config = dict(
    d_shared_expert=0,
    activation='swiglu',
    router_score='softmax',
    rope_base=1000000.0,
    decay_fraction=0.68,
    doc_mask=True,
)
Below are experts of layer 2 (counted from 0) of a mixture-of-experts language model. Rows are named router (the router's row for the expert), down (a neuron's output weights, with its number) and show model dimensions 0-127. Each number is 500 + 40 x the weight over its row's rms, rounded and kept within 0 to 999. Numbers have three digits each.
After each expert's rows: "raises" lists some tokens whose logits its average output raises strongly, later layers aside. This comes from a sample of Wikipedia text that the model never trained on.

# expert 24
router:525507596460398434479542464503429453513378485513506589502589522534448418524548431467507438483517521515477502523468491538525476448535473506503477509400512535505522512547533525430500506451535496481550553532489520475524527557537504553550483524480488523529561463506484568522525475515444526491513499487423544505523502541529492441481532471444512501520533478479463533542490593523471474479469
down0:505487469504453500489502520544573552514487503517504553485505398496500449517468471476537388514540477466502580509424532518446494474577454487453460493455486451458503506599493482435532507499544424480458523463524503538504501585513508471508473489449435536514497541582516529446478458522491575506442560496506561434611537521489458496532460507522505532512487497490451544502487478459531446440471
down1:518540443536496507514483526491463547520536467502548498582507537508569508495503471464476517528509479545500494459496461472528568541464482507505514497477562488514452522470522548525541504384538419485549492541569503525555532447443491479452440553506508520431485522490523508439437533545494485484526486557430480469490589414541517533489513399456483575499501438479505502429499547559509607508523
down2:514490447502531514555534551527491516460455517574477558508535542502507506501502479413439488462486564506504420541488515530493560505563553504469532530484498537518577457554552473519566445444508464449518532524493509481480468525495547589532585464540435521518528519471532506514550517480471480418537504450486446479489550455505504587466580454468497541439573531482434549557464432502507524508526
down3:420515535452400499494553511559425450521496464535557523544466478539501452522523488478519478611508496442528491561437478435496541436500493537522545467480440534396469545569501493495531530560509481530503472586427418539541482457509492519461493520479448501571483488537501572496474522458505467516440523476510524457523469452542465547555501454465527461509530561479509489502486503556525514527479
down4:582394474489515484529453455419488550489438559506455517469520451505546430486471467499589456517448479493510498507532537503510469462516529555467539498511420427528539441537533500480487478480505564562462514519550474484502456481521532481474557515473490505425480463499527487464442431475444513509487528500514484519500444499491454550452503538466508553488417552412493502459566517436514582475571
raises: "a ", "the ", "an "

# expert 16
router:499547547471469454454539486514437471531447422485498527573532508516440447569544418462460465488546542535461545538430466526540475469544503523536474526481553546536500512557513543471522550445527439491523520515479548529509531540552522521516422517466488537534513499536492538524531412535483536470499491471461536436545515548553458458446523457469544450509558470559452537563422537545456455467475
down0:501505501502466494546489550506520493543475503516445487450482461465420488562556541479449509562482488495477470532516472536483489465505460448540503523484469542518500498495553458562445489549523580460524509472429542446549495499497494558395537612540565467555511441535507536519519480525491481467487457476503511553507506463494470392527537466467546552517545438516520523479437466517426418584442
down1:530552507432444482419553538502515545482497541519430499501491421510498472466486510513538511500504514441551431524422559513384531475527446482478523539504514422482467525521519480459539454530466502504489520483542536513559589517477484510519489496500538493544530493506482529525500507499481487457513487518491532563525518497684516497530562456467501504483437479404425480467563456509514510472485
down2:447552477484485510512525528502544389485478479548453521524548504517496485582497480482518534490486468507583509528485556456508520526487545505504498505458490475440490429558475499520541429529526550549453427487480438552561517554518523478514499531539462420563552499489476556541510422415538488466459456491533467522501442467520504504423523417484523508502512511450567516467491462495521538488633
down3:547476510500530551521468541485486441476478485512495530469554422533431490465522492483529493477503559540504598493579530532525447513505439483567476566476519526540534503499538550520577444486382495527518453481478470570488517522525519479490422535459541447458518512462478496486474558540470540559521500592497468500503577436468445510437519513451455495523511508490421546453499482550509575473545
down4:516513505516546445480598496534502504544442565477561583457481456519528400470465533454497483498451549475451449497558527496546504514538461499486374528396500504448525510509482561509418520499502552445524564519504521523501502488522469490517554491491476486513486537554500505575552567450484481478493466469488535443548545448502476492523487461501557516508507492477443467413589478500499518488441
raises: ", ", "-", ": ", "; ", "–", "/"

# expert 46
router:481584497436472499501540506526430480503494515485547584524494478533445449537509514456492498504560543502473484544482484509523492508529507458519457511440519520552569589522499556422556543539515478469564558598463555559511548529530534633568461576505448532527495493559457505543488521527487494463595557489476519481564512486514459465504507472459553513493527457504440512487503499539491468480479
down0:586465517528518535525497414505483440458554520510486463499530524557513509498506470487490461473481438496518482510515498497512382455525533529514460482470537461504540529600564499518521485495616442420555512495464461520485508478429541574531408512534504517476483476531559545481481512512494497492575570494544480536588590501495459516437491441485516488501508534513498496498402494553498452496474
down1:433475590506481460495508495477484415529484473493412458439527520539509514520485520484523554475482499511479461550463556522558520485557513508521520431460506436488521480519525478437510462435454434493532455516528423428497477505490517496507455548537521464472512529582513632507488457488465512518468441496559468503511487580542462466504451488518505550511494515505462486518401548549402518428509
down2:523589555549487459502518484464478559487496548546444471480560456515495509528537512531478481524462444439512466513560508448499406464515527546492481467475470513508504514456438501526464572576487538461569520483455452519552467459469530513538523487432477487468455506497480494503551475480539539498561576543504516490472461424497460466560455459500607577552472491522489496393480496531493438528569
down3:511440533495548538450403498495468482482499505468536408470510514476551518488454470516562478525455502482488535434539456541441480510437473512564482586488512523497493514442548437564536474464455518525475570547448598501495528467528576490565530511472521517467590413492453533544479448507424543438445489487465509501465535536507521523469534468509442448460516566473480491482551528472498528483510
down4:456385536558534453435522491474483504490451533569507500458524556431567518470530509523528539495448437513493498509519490564490517426473508558462450454428425506479475450426497477488501468475585461431509493498401513561512519474529464507501536449514491507521520529560455540506416481505469514464538541511430513508550525475474503530550489478448529527517492533483447518478577436500490578466485
raises: "and ", "(", "– ", "from ", "& ", "of "

# expert 22
router:495535594510385410465513483513486485575381461577515504504532525509453455518518487467479473495521558534474538537458450527529442464511494492531491532454518527506511511510520509483522538491522492447536530527477538572547526521510527516512488600440514520537603438544457571509540379504471530483541463484493559501553518514521490439456462461491521476507537478511444531532474514507479452496502
down0:481506539509569497507415514491452564481493489436456540632440467511549531458452441566476521455559450460514476472527473496463523542557488497444451505552499555496515523476512495459504556534465556494550598540455522477444477538424518514485490569502546499462530566510462474494400488489485506492490480540532461502554499456549465523550475513497459530450423526513512518434511496559517510509455
down1:504556401472496471473511492458479495510517522475460535451529490526544551492578477570489532539588479525521503509439486478535582513495539528534489422611482509494604578540475444547511587510427473519480529399505526500556488494495485499444507553498482487532505457504510517461510500551560481506469496461552499551501490496532523508474570555541535498551524465500498540561537419513547505497453
down2:497434506534491484493537443532562572438534440542533525485492540503559467485515523505433477525507505465451451516441473476474478505539457502484503488471484480546563523506525502502457425459540438438549536598510460486558460519525481419537459581533502534546421464478516426540474488571515490563537504454429473483502472564493515476421449470502522524440537480532475426491437476490520476506559
down3:517496588536516454441558548464512502551477455462493456441555502464545483460481528569526473485553490463443515453441493515493488445469495540481507514411507481563466482492468422530463521494429560531510510526556565547465505518420539483431479535439573473545560494542486537530487489467470509526519477494509552521496468466452553444503501435472517478565435392494494496490512463489541452470429
down4:452464560413481508564483535472471474499487512492461471457521509483469548467504491511554516500438492466586467471417520428453496509519472538483541487493446543519442495500467480441547510547530504530520435494450513449394518427473485456510496495535487423470513546568516517522506475411550469440511540547555550496503478550477534444502560466513463501518466546538529437507480541450525617499467
raises: "- ", ".", "P"

# expert 20
router:423545554461429440487520487532457479540471478542504531529535530531467456538546490473449470494536525540431529548432408535534437467525456493535464525500524559516515537531509516533514550459541476473549514531441524526552531526525509540523471567457479530544583462566460541531564434528432525450557485483481560479574527537521473471447521451466513441538551476507450551524496527518482432477469
down0:522460521530520556506558503413502512499438499450539453441507501550581551497413456526492534514466476377473532470527589539494531474463532531495479471499556505496456563498511455561427468531519527518494448558587568471514473511527532520501485448504557423550562479521494486510498479471487505562458453489496506521465485469438495500473516543538469492499568493387512536523559485532471466504499
down1:493473479483536515531385518454510455505489469428495489469605506449493497542434583498531502512530492517505539511493486457488500502526517576429416446483446433547442503516500503563535517529548504492475546570461542543462519485556503501468481489496458513503553509467496543519543431468453517555383458459519511514529483481523509413436501439472486486608477509486462485485560508506506450517514
down2:557428467555561509514524500448435516455532430519506502527571494519496476524550477460492458470461550455533472476552509443565511502552482505479515469584474505476341471512526508557440494450530517528479530470504528546494463517495571549512502443561506500461452479487551546549490468466476494524487554480458448589425538511531552544498486506494496450521485505500570398476538498514473494518509
down3:543535542495452471590498485438467487529527485534433544526461477477480480499521512515523467405480492455477500529489586538445469469527504438602535444566468454437458533534484514472489505458497562488479511489423556486516436555551478496454551447490452473470506563507503473507504469559550548549468499487474449487508511521541458415584463539528430411500478533546524478503454504484481498484447
down4:449493522476518465531485503526508505475513396591513473525529542517574520509493497421529468503488440552463539504482578469543517528496503509569501540441521562525542453413449471484414486523453506491464560496434539487474506518524549445494523471434493491533545478525437489572444495466493428495458430494520454461462426520479472504497518506543476435555506492516506528497384502569499485445501
raises: ".", ". ", "- ", ", ", "/"

# expert 25
router:468538525467484474471540455530450460544466468526510546530539519521445442534547469455467457476556543546459540556459463559546475477544469443533461538497552544534515530536526533502521553460549468446554555556455575499524525552555508540550467521471497545541532475546464549531521473545461532439534502477446551457564534538533448480441510461462525446520541466531427550535455541541443447466467
down0:445446475440538445421499504470456505503506518506517513434434559481455517499552565523470469483557522541411481467557491475454488443487505475607497481489506576536515559517506528502489481481518463511466502586545477457444505455472516437587533556521504465458476508464490497503399491503512531488537516500505572530549480501540473444456566508490529450565528478422499472471413451532482481465484
down1:518558510446428515553545517482472482472459490518488481456497495441460502529446540562567442485425493528474453511557449503433514571513471493467536503533499454510489560431471488518510534559475472533578545463556473446538470501491491539443486500504468426457482539522529520463515481520474431433523583552560491511401487526561532434473531522495513530523466431459543459444532558545535484499457
down2:468519533533521466464477424471473475486510504563540474553472451499436557595510502478528470535488499536503530482512544525508559445516469461509564518476510470415483481517523530552491561508516504471545557550497482571464476645505464511454458439545508470516515511595535546495494503503418446499468472495513537501475467531518523511501514564602485463540487556490429564521505531454462471439539
down3:579486468493438527534501416522536413504496513482487528520479497544482540471525521458484480506454482509527594518568513510485412561517457502523446531507547488454496502419534489442488597501503514593555570507492430520499517483504516455559454478484557444442468517485493452460497455519462504438456443410503483531466453499531544591514490485494480539433492538498489462465518439563474509507482
down4:519520504489496528615485483490537476565455423445452567536475454517536449523495522586468539530558533504600482556600572493493518473478542512467494539567479517444524521500489430495426519490549434519465524473529503442469467575537442478535564519466533492505464507559498476538547495517547486502506488507553526544558507470534451491484527462468468506452545541526518520522555434513460465543475
raises: "of ", "(", "million "

# expert 8
router:485554518420445476456558488520390475533465490497513585530543491523465432507525470443480471488561530527482503530490444516532471472560499492544445498501534530534535548552540533428496535509515496467553518565487534554532538557544539588525469573460467537510494517618482520536505479529438510479594546491459521505545523496552458494496420464455554491531524462543464512511484508541461476487470
down0:426454416491480450518498506485528455461448533433485528470541422507548477528464466512495512490514486510503535581540530446446537502523549490501490450484499457493546489535488491469520473534418525530473477523565519494445482513458474492563528459528507501535434539483504444453492505498495533496562611504535487494429456477527511593557561482522522562511393498570442514529532479447549480413467
down1:568488503479490523451504478551480444496475483513481520531529479518569464548564520510515483571526450573486462514484508520530460514515568496519476501545526526521513590500532494548488503494498526447548658477475571496469544557490535495473499511572539463524539563584501538525530460544435522483486407495508552543522428548527464432478558558547477471514512462462423442489485527509528495500523
down2:502547482531464499493586518589473478495532553521499567539475486472517461521563397523518439562484490479538474495541480459488488496568528441453459411577495486458513559589485509552502456525550491491487461511488497426537539525525514526534565482469461545524441503544509481515568488467475540517518528470527524436584467485510459545529416474465466434508559528514475524557423497496542523488523
down3:534472542521493553492497501552500504401567474561495436501558496511486591515590443510535457505495526529547552470475470528506537528497473575545516529564479489444508468475504523506442507453530429504473447525449550492480539466485548522563446543509449486494456504500515583473534513459495521455482481512464530477550458536475464521417460485519508514498502534584559582565512486538424407512524
down4:430483445464465506508463476526481452510508480550499504525511565559469522542527467507456465490567536527508556411395514515513492574448533448472514545527476589476448574524498519553500520399509404482491442467452469475530484481518481439502518485521543467554567451476515504486479489518450522525444454481485534534472491566489494494424500538530451417541506498484538514518407545490550495495478
raises: "(", "in ", "and ", "at ", "to ", "re"

# expert 43
router:432501508508471500494532451608500439539504470607548503550522605548466496534544476464441453439526515530479540516474477524539455488536440427513474512496541520509551525549547546520583524504528490455521521513450512546537506530523552550539444516479498513522524440483463514542527449509442528485499561470492521464541521555533450508466491465481505465565506459548497524576422545547492481460417
down0:463536518571482500509485527426478523556512487610479485493476489547469495537472489481492539433484543560451516470452519437495419545570440568510515484490508473492489587441476497487484406491485435455532500518460559526486501512470464532464485505529429499520502539465545451543499530491474485473516475514484527489418560594527496483471484504476431448474496450512501463499457573485426488618514
down1:473411471513527519549508527542564484563516556525504505528525473542494561480452567522486529493437541503516471496521504457407544538523459474470481474558448509441527537487498450484549496506500521504416429510516530470434421491555531522570504522485502483523562467474496492450504522546555491508523572566542506477457488524560408517516515532477496475484462443497566490475501533471589493434388
down2:521462488467572505452519536509434547490530547481513529535525468457525493526493442512582537483536585485491469544467405584487514487499534453491428528558510504485476428530570556569480516489503507481457493474435535486480542506581461519450529527504503464518529474461505538476559546503467506527525406463532525480454534435472485498513430474493434454585528482496449554496429574461533540514477
down3:529452551485496484421445522413407461480489470397531493551465473496479417452481499482478500525529442451459467511522492495565477458483504542493412496511473539501521484471443495479429546452494515516538519569534480498501553460580489527482526470501521529548536493554485564486455493463513484481473450476477540483525503431529498449559560466433498505440541525467487466403597457477457510520509
down4:539437508523505452495488406549533498460514511475372518466456509406460498461455537482541458511482514450588537537478484495510541531546470489523469462449401449528464446476522509491523480517484473501500480501508512495552494452465520531520438505494488438404481519525535535474424454445515454556490421499488455447525521471477577437526466539498556535467520554524483487471509541444540536536552
raises: "in ", "at ", "and ", "ann", "on ", "or "

# expert 21
router:440520499468521476473521467625474486533507472537492498490515500557489494522528431499430458435506559519494555523464476511521486484538455392509464539485551538518547527547538523479531525497513444436507518520436528511510534514517513487542478521430554506499512456510464516525530469520478627505656535460505531475520531570522467472459518478439524449542534497511490531525430549536480478464454
down0:516417507510497597542447518482573443474524498441579473483448420441593459533429513491469534490460499502459491516526484595466577506457514509529582521510562565569469477435492552468529427495424503508493492472469556532525523485479527443541507488476512556451504484568414554513518501513554491453493487559513516483539514472486489528462519485452539519459491503487469486473494477446482483546515
down1:512539547520533534452536471538467498530427461441500502532437555521522500456525447491517488510484562497494457543454488513517489486490517531363565477492581550502520448502492533451546559475532469565566490497481438555481483465485470443547572522511448492409454477482595500483498481476521514489492485591575506486517502480483507439450472477493498434525521577532482469434441507449535509456502
down2:469457451522608576473436459546486526501506487462451449478503478476478524470460452520440459422499492482499489488438452485406457516580507460418503498542597454486428513534451534470560499486498493442472534467524548499469527428506503432517520433467536465486531452492507473445509537499500552529513489507575481507492527590515513488493468503459428459506528492497490482529441598492526501458498
down3:533494522470552569591497489506503537452504463569516486506427459493539543466405552572489488465573593533547475520503492487487509570515473498413405497508473521474442498481533541509455463532491499509445480501498569480485443552533479535455538411490559438489555546467520501473555506476536454467523487526515484529413493508459501489527548486472473484531518505518600518539483417486486479529483
down4:473503543564501471480507477442539523463546508407492476419495545541514594500440465577513537500537542509512532400521493501452501526452492490539504541507499491486492497484518457508539513581573413489487488493515443529489473484540477496442421468572485476448477508517520508467512494515513550575558484459515631575427526502537536452467514458504497497538492570518471578482518467458485475509509
raises: "b", "r", "re", "en", "t", "e"

# expert 27
router:474553545469472472465545466544469441545461468553520537544556556542449459526557449473469465455553518547458531537446458537549461467524446492550461543497547548555523542534549531487508547453540459444542537529461544522540540550525517535533468534464491541550531462541459527538548479546462538440542513447453549479540534541552452447452502450476535465528536476516446551540449546540451468461472
down0:518478492525550520502496429462520502540517502547482492466493519494455482570484495498472506483506473587541557491455539554492577463429518516591500519511448409454416496484449498552488499523482491480556510506502528520430461488525535402469517480531475473464465523467546539525487456551481522512469537549493443501580468483445458480492553486516562557494537553577435481541522427525402431502528
down1:403517518510528433512510453499573540504480528497524412478563486566528427504550556458530514447523469510492477502489421580520488565464478467490512482492454516519527505418491541503485524570461550452415430545493436491557511473519440519538532478506439431510555529510517418456561470510545512515547453469541468496511479472446526482512506481511537465471447483466529463539439483467469482559444
down2:538491523470556493545546511466512519499546532568454479534526464499509585420452565516439579481491548460519434411536536469506482474475469552437484455558468440519411549448492543569455528508564531462518544489462425496518540555523490455483500510545558501518508459444546502512526465449491513514510487474507492568479530525515599511478530491510510501536506526459542501584503550468430518491556
down3:463510527551487518556516591581508476544465476478471456528450501562538508493485492538494484534538538541472534479518478442401513581515511437503595564496472526504523567502483490538465510505501574466501516442485471543552435497505523457497487547434505498578467479546534459490547485552467566597507490458536515517470510453498496542531522460495557528473513508536586518522397526545506462544546
down4:499561527435455490533535535438465575514494512468567402470473556459482538414550491477495516471523444517511506532437478518454539596476433548507540525503480530510533575487525448595494443560493511484520524462484493499536522464500567532462514463465557513444503477482475525422512556483516554494491520523523474450472540436468490472506521470570588494506554522493548512509570486473530542443543
raises: "s ", "; ", "\n"

# expert 19
router:525527612405482496461521484506463490519505473477546550516507501575460489516516505441495494423515551521475498554459498520520481520532500522485462540415523509570585558504523565427523519496514456474546528553493520503530536543522575565530430607451506522519541461570446537540529515514500485455530499461468520501552565498525455427471501473458548507506548460535479516507495508518399462474488
down0:500487537525538475525493559432472515473500496496551508469483497535514522546502497487490505477476564542476415449551549539550524516410478564486562554472503500517533461400579492439441530475464535573478529486484549430543572483519467458442501509563509482492543529433515497492514536522578526535464486596502458580530573501475481504479483573469504510483470546512581506463573498480486474548511
down1:416539454484475530520549510564471477458547521507500524504493444532513476610457434481524510507521526550518463570468543468537457555502484362508541497522510584469531518548473517518482541510498482453452496500497475524441516523483416523511496486525475478540511487473443453519529559545458466564536542479508531426519507461496533478564401472479512551537476530462518474523523485444606503445484
down2:547560568414571508548441540463550509463469494473528489479450482513519522465501568528556513448462486515517475480442487557477493544508479566508476536447468498567605470420488491504552492475453489475473409530485444525552475505452503521441475530499433485505490479538484467474474596549494485452404534528508515558507534519534491471471518551539520515517502531532540501445559526426446539450477
down3:485525477436499500504496459554498478491538525512426502485565517462522588454563503447438534457466518464487527535433565510591480545505587541539484423516545469443461471465469532487511531523546542477497506535529464466512470519581541578467502464553473474495562495508491511469482484490516476516441563511520458520604494551445468438476497516560483515481545543443432539595485554483507513503507
down4:524526499521506475518413488523471519481546514528453455442525461439520529482496476455541522555499480494461457448584516487569559499471428511510516526486449548526475480484598527549441456427498502513427432486462490539478556460518531503472554535467493511574469491480506468512522384387507526548497489452447424502451470501476512462497516525515585514550489525493496538459507557463517574491482
raises: "and ", "in ", "(", "the "

# expert 36
router:518554518490464455458535464540448471545452442521521544556554509527473457555542446454453472493551544539465534546449466548537453453546467508538470525464557535540518522550544538484543558457523438462531532544484561523517539535545534524517446511445463550561536486531477532529529429517457549472521501477455560459535536552543448466432535463478552451509554459558451556534454536532472459481473
down0:496510524467579434484505525491466526506574516451579489497493519522509459466610500539527472462437535443500546494533554538519476499472536533497479474541478588481503513500513522533515496413491476510498542488487488486505511471466521404557490440426452550580557501480509503478495505518562520521461462510521442442499512519497456429406508488527546551464576514464494573523566540539490545415456
down1:482489552584457483533452493482539548502526449473467411496495477421477446521543493480571495460499452538509484484574524453499508478446547480494574496549453563498511500478477546448531521514424578490494548536542486604513469529479448508555527415505415546484452469515512473471407459448499460501549557502493505475463459514513457482487493507474476535482515547504518491601465488446553461511465
down2:458463451502537518585510524504522441570490522500474489511500544473466579525486469495517492467499495552540421489528556442508536572511474489488539480531531461528502538508500560481516523528476566502499565479407576509436417449561530525484525552514522523496543445483448450578555491551503449466493510424507473551468452493513464514499475521507509440581438445529454533425520450560467489440493
down3:562547590527501474492535487478530460515541530490522527487534491473414459543512482504544510444491531590506484444472428470493470472484476541467469560480420489556432497543531492463492504474541486507448453510472510512505518496551489574521488481495449581566557476560486566501533388516498428442513553433456505532502479519540498484483448455488545467502468506501487507527543457549514374460501
down4:523454620534545502498478445478532511483492548520476434455516546476511451525468518483472499570490483538535479514460604537493467560537512524524457504547558564548572521507503525408470475464469500513470480540528528515472545454463491460446458515510473497470511532529467438427496546570543494519462522417586528472529484522464473427435540457469432514502540525510499465550503547466472544443452
raises: "-", ", ", ": ", ". ", ".", "/"

# expert 7
router:496532511505475426440539453470470494538463479572533518477567564492488466563556472461531440506523524555466530536472489572527474520503442495553506549514554554540491523530553543561517549402538458466587556496457545519531524540529526527485458522459521529579483477573442546543492464560483512481514467490455564540513535566496468455477439452468543459497510454487461538495447526539455467456489
down0:427484509483553492492519589581595503472550580477473445563468471462482475457445457430465490535446496497474549493525501487454530532561510485514548524493511521509429462452522521484524482518474521438470552537548525495435463536463462462554561518479473531456474464468540520517460542502526451489458438524453526578541540510539532531466486518473426480561527513435454537558448508539492498539586
down1:507490555460499519550523488595476574469476529542475473490532458472465534576453535496484441538481474521512513501553496487527439486519489429463549543551501526472504528429427488568554522476477493443492518580570530490503476557498406470531473388470457440538508480486538532458518446550504526529412477515528536498588502503479488524498492440491565496522485543485463528506410512564477534511522
down2:531464522491485503529510557493470464416501467492520601479495494488590537533564456511492508461493550457504522504506441476500524523430487512540413526549477549534461511574550478485481535533448462411481456548433450449488530489475501591450537437491571512593539542534436484470454474458554514539551538495553473502517472506499527505490474521474471434560516465517494454453487480541584503490482
down3:515429478541536552472574500509440530478520592437536425529525443532514500496532471544533460506488489580526537531442467451523499552486559449566456527508519496485502546484540550439536566533495465509415465440466589487495512515538503444491541508436452446528473470558486525477549472552541484499458519523546492512421556489497471517506519547472427513484530505582495533511546448468443478505543
down4:501403500574481558488499495446535520440512519451474426481560419469536513469510550524442475467476512407478512487579508520393529510470501503499452536559474524495502474487489530556401493484473517512538498492565521483459479489467418443560530481466574489508448462512444434444505486508498593526481542489530525580500484470529500524501478567483479502539477478505541507462481470431482474557539
raises: "Island", ".)", ").", "Succeeded ", ")"

# expert 41
router:488542537453476466455551467541474454543460449537510542538551544521469456537549459446467464483558534530460531555464459546547467465514448485530460538473540543561536532544549545503530534479533458443538551548463539512547536547547516538534471537456502547546540464542467547558549462543466529437529525451447537469540554557536470458454518458464529458534534456546447537532461549539457452469453
down0:484418577471568518472409541563497517512505513568606451501536488480515516521519549456459480526560497567499517526496454470550486485435451488578547462429466537474556424482557503501481526489485450508505444454515473505541467440489484454488556467426514541487454531515504548505464492523455477516517446534518560501565542510456563550560496503484462490519519522493437497423460457473448461473511
down1:544444525486479420539436493546438475488489518424507506523445492482552448485511539437490473520414482477468486458541443413511533464527435504543502488525502533527416455474489484548546551453444513588527529497477509506517451487525480454517503554550510481489499538513491525536491429494569537515450543491484379413534463454436516491517498452518574533473494511526466448475442539490504441519473
down2:538556484552506556438508496434578458524558475473552542495547486539447461519454484513524479484515520602444497485500480467462475509511557437493527486469582490554516586508446467517479531497510613516545448522483526543495498487522513474550569451481394469452523485456468488443444488554480517554497501472516534490506496469554462531500482441563568488563546555492536510527461452468469488494448
down3:447482546556458473508457501493572561470475477590518389467542472473488469458497509433563485540459502537454540475516445536485556492510461552497533478496472537518518509482496485509544495472500456449456470439511431484530446497506517435530477475465532419490515504483489534553484504470468535409483476495453398497513565611522527494557528469486525498539530508504480562513491526544423403531483
down4:544445474539469448490457436532508471493478497527507541552455481454492485501527569434439477530493510539475476451522480502585554505535448531506540517567479556558498483557473487530505496462405524526502501555527575547441470459542543592467408414461600480484480538541486515533508440552508506510466531475428505457534523488519503516485439464510451497529532535483478483479487535419440475467479
raises: "from ", "in ", "(", "a ", "at ", "to "

# expert 12
router:500535550499471461490514481490454482533395475496520499564523545575494492501529492467476465452510505497488505517491482571530457429504485486539466526436518537535536520526535505435512514396496452500504564532481528480524542519550632582507493595498477527507592423490497575545484494544491522471483448481446524502512587484525480426489544482496608474537537483481470534501486507512455479467480
down0:470464415489482482476541484524564541510555493473542397524524464517508521508485433469506444426512486491529446438554474528458462448511483539515479558567433511435471452540554455426568538496494457480523526489509461493559467534527462525466486502488557563476527505454478489529476463534490491476520561476552529521536512423522508406487475471517501481572543476508390595499494491455508457525469
down1:482539478504489597437520501521512437559475482483542556558560440517522494537540507479486548507561526482382469601439492538504476507507517533462541561457545509541504471526517498474481514539508434486445505538517398504462488543547509486509458480499510540558519474616483502540583493485415461452491477541558520482528472455502491444545507520491466547506462486468507545517544503520524475464424
down2:476495478549513433405542563489593458464509503470540468526525450501470438483482473443516492468494448487456520545504457519528484444470455474455470504489440462494547565445553496503430475450497483552542517559499481542486555486482505457510581495564497461417536500427467482543440472588553515539537481493503465552454496378507546532521442522544501504508545448487528532498472517455464482525496
down3:500469506550483467588473555426541453541511501435519479589490476474483562470491524546554483467521469412550506472506500542481478530580508497559494530475432457521523425487451460487529456507481466471462483449485461541509513431468525507484487497518480564503519516491445441492516513485546479467517574452536464429514414448478518494480528531485542516537519410550462591560530510572476503510424
down4:547447504480450519454495470431501484483560462492475538492490462518386479555480517401576459493498457545497509475465514506492481512475568501512419468526518431554477494545498504453591509489494417511491494531538544508492493487550431503584471545472568565537545536481503481497522478469444479448458497552509528514524530478426425472486534494488506504508495554423519517437494576523495489484596
raises: "the ", "her ", "his ", "an ", "its ", "a "

# expert 34
router:459537533486439487440548432533471470525445457499532553583530552520457481532562418462445472464539525547447536566441499544565479476511486518513491543515544525518514534549515529493499559424561457461533555537478545520523528564520533515540451505487495535542521451512496552527539412526454505438520437452454531468518540551542474477424527459480505438521544482523460541554459505528471478452477
down0:470543460435555559548474486490499504467523510494525409537517558546483506499442512483458477527523547501497424490567417579507452499515503490521470505459537547518575520542421443519495529498531469532526428575472448531526435453505492483568506467525523509561524545471514520499507511587482465484441491484447489480515438525480488545475474449482544511454561553527442564507546501583488588460513
down1:445552430518577405496493495529510524513537512452488564499441532486452519557527510464518483528567524516546437465496478487530465549486556498566482453563486484435492486501556459472511476492504393473470436484500452563438455446485530552525560505515427525547503564481458492559441532485514467458472467500538510535487514514490426504437509484525450509452544527517509450536481525548553498458400
down2:479489509489522444482558494505543468456460559513512461508445472602521538539610480557465515501566496460530524453561538545533461489557486423583486504431550523458518458464469547519447428508436465423469433502424480473459471452537532505461492536508473485561487532531461484484488540525473477448549519461480502518534487530538523522530531535423513454530516581539474460521471500474507495437542
down3:486560511564491484501572509504488447515506455510474437442484500532510428518495454504475493486454513492485454450468475514522465524487474523431450427504478455486489580514532491474560487510526484544511571505518415445452487523517497514467527531471533533446551534538580497509489514561517520511487472549456526563557504571535496455418480472415492600441523466479546437492512586540508450497399
down4:490455466490477497442523488448528551598493461499495587479573544612495545507461544497497574447540466474476464501611516532580493513482494529522538525465560424490544509491500521469545437504523438549513547442485492490524473529561523518481517522489499518448466478554547506533450473522433525464494508523518476494496428513517430459521494459522531533516521442456609474458468572485495504517531
raises: "\n\n", "\n", ".", ". ", ", ", "-"

# expert 29
router:480553536462460459459544461535451469530451452531521542543545527540445435531556455462480455483550536541450539551455466536539472460520481462536462538487549544526541549550531538481529547476537469460550544548455553517548532556541522530544449536470498540540538459543465542541526461544453543447530512471450544450552538545531461470459513458466522460529545460528437552540451554537455459456466
down0:482480604552523527475527588474502518533451486504451455457471492416497393558516534513484534508428516482494485515506560485504473418537469471466507496495498540527519507563525523453470457460538531534507478444510522574487478563478473477549549515474496471513470533440438543455479492522471535581529540585476485531533449425492464490565551500546451530461577478447530486456570493517497496561522
down1:528500530543576533521498534502547494527529518479626491537484504446550516423520510503458428465429496543533495473480455567467500586490545485490402484510490527544496452476483548544506500461529526511464487463493480464545506522490458491442529419482467547576510457499500494474520500491422488437454507466504540475506425522441538564434503464484467478430505426527599503454431494471487484511514
down2:531512497548606488457397545533389491480513539499489511496513483581542511475538471513492538537481485523457469538562516548434525588525461547472489531486542537494528501425504439536589485552488531478554496463518506569487474479425470564489489568500503492505525441458488518444486562497478526478495442512433448446525510508498543421565494523463510529442564470479484469478497512451541483477520
down3:462493503497518523530544525571475488479473451509493527452535453487524580507448582530478473598413510500488511462527472477536494528482516497493460503460519472488450479460490472551521498528527476529500487533472538489576452482546461556593549466578505573408464502437548494467523480436532577543504489509487473465555475559477544509539443524574478415569497550500504445559432458498516506515508
down4:469508425476580518495507487556495472534523510418484478419501417508484445432498510448431468512487472499550480533537444543478521546503412491447397519503514541546483504424504413486459518486471549494578453554454508502468410533507501455507459540483482519523475477539460525494451545494470469570540550551542569448472585430485486505509516523472454523481485512448484493473531520463511482501516
raises: "board ", "mm", "| "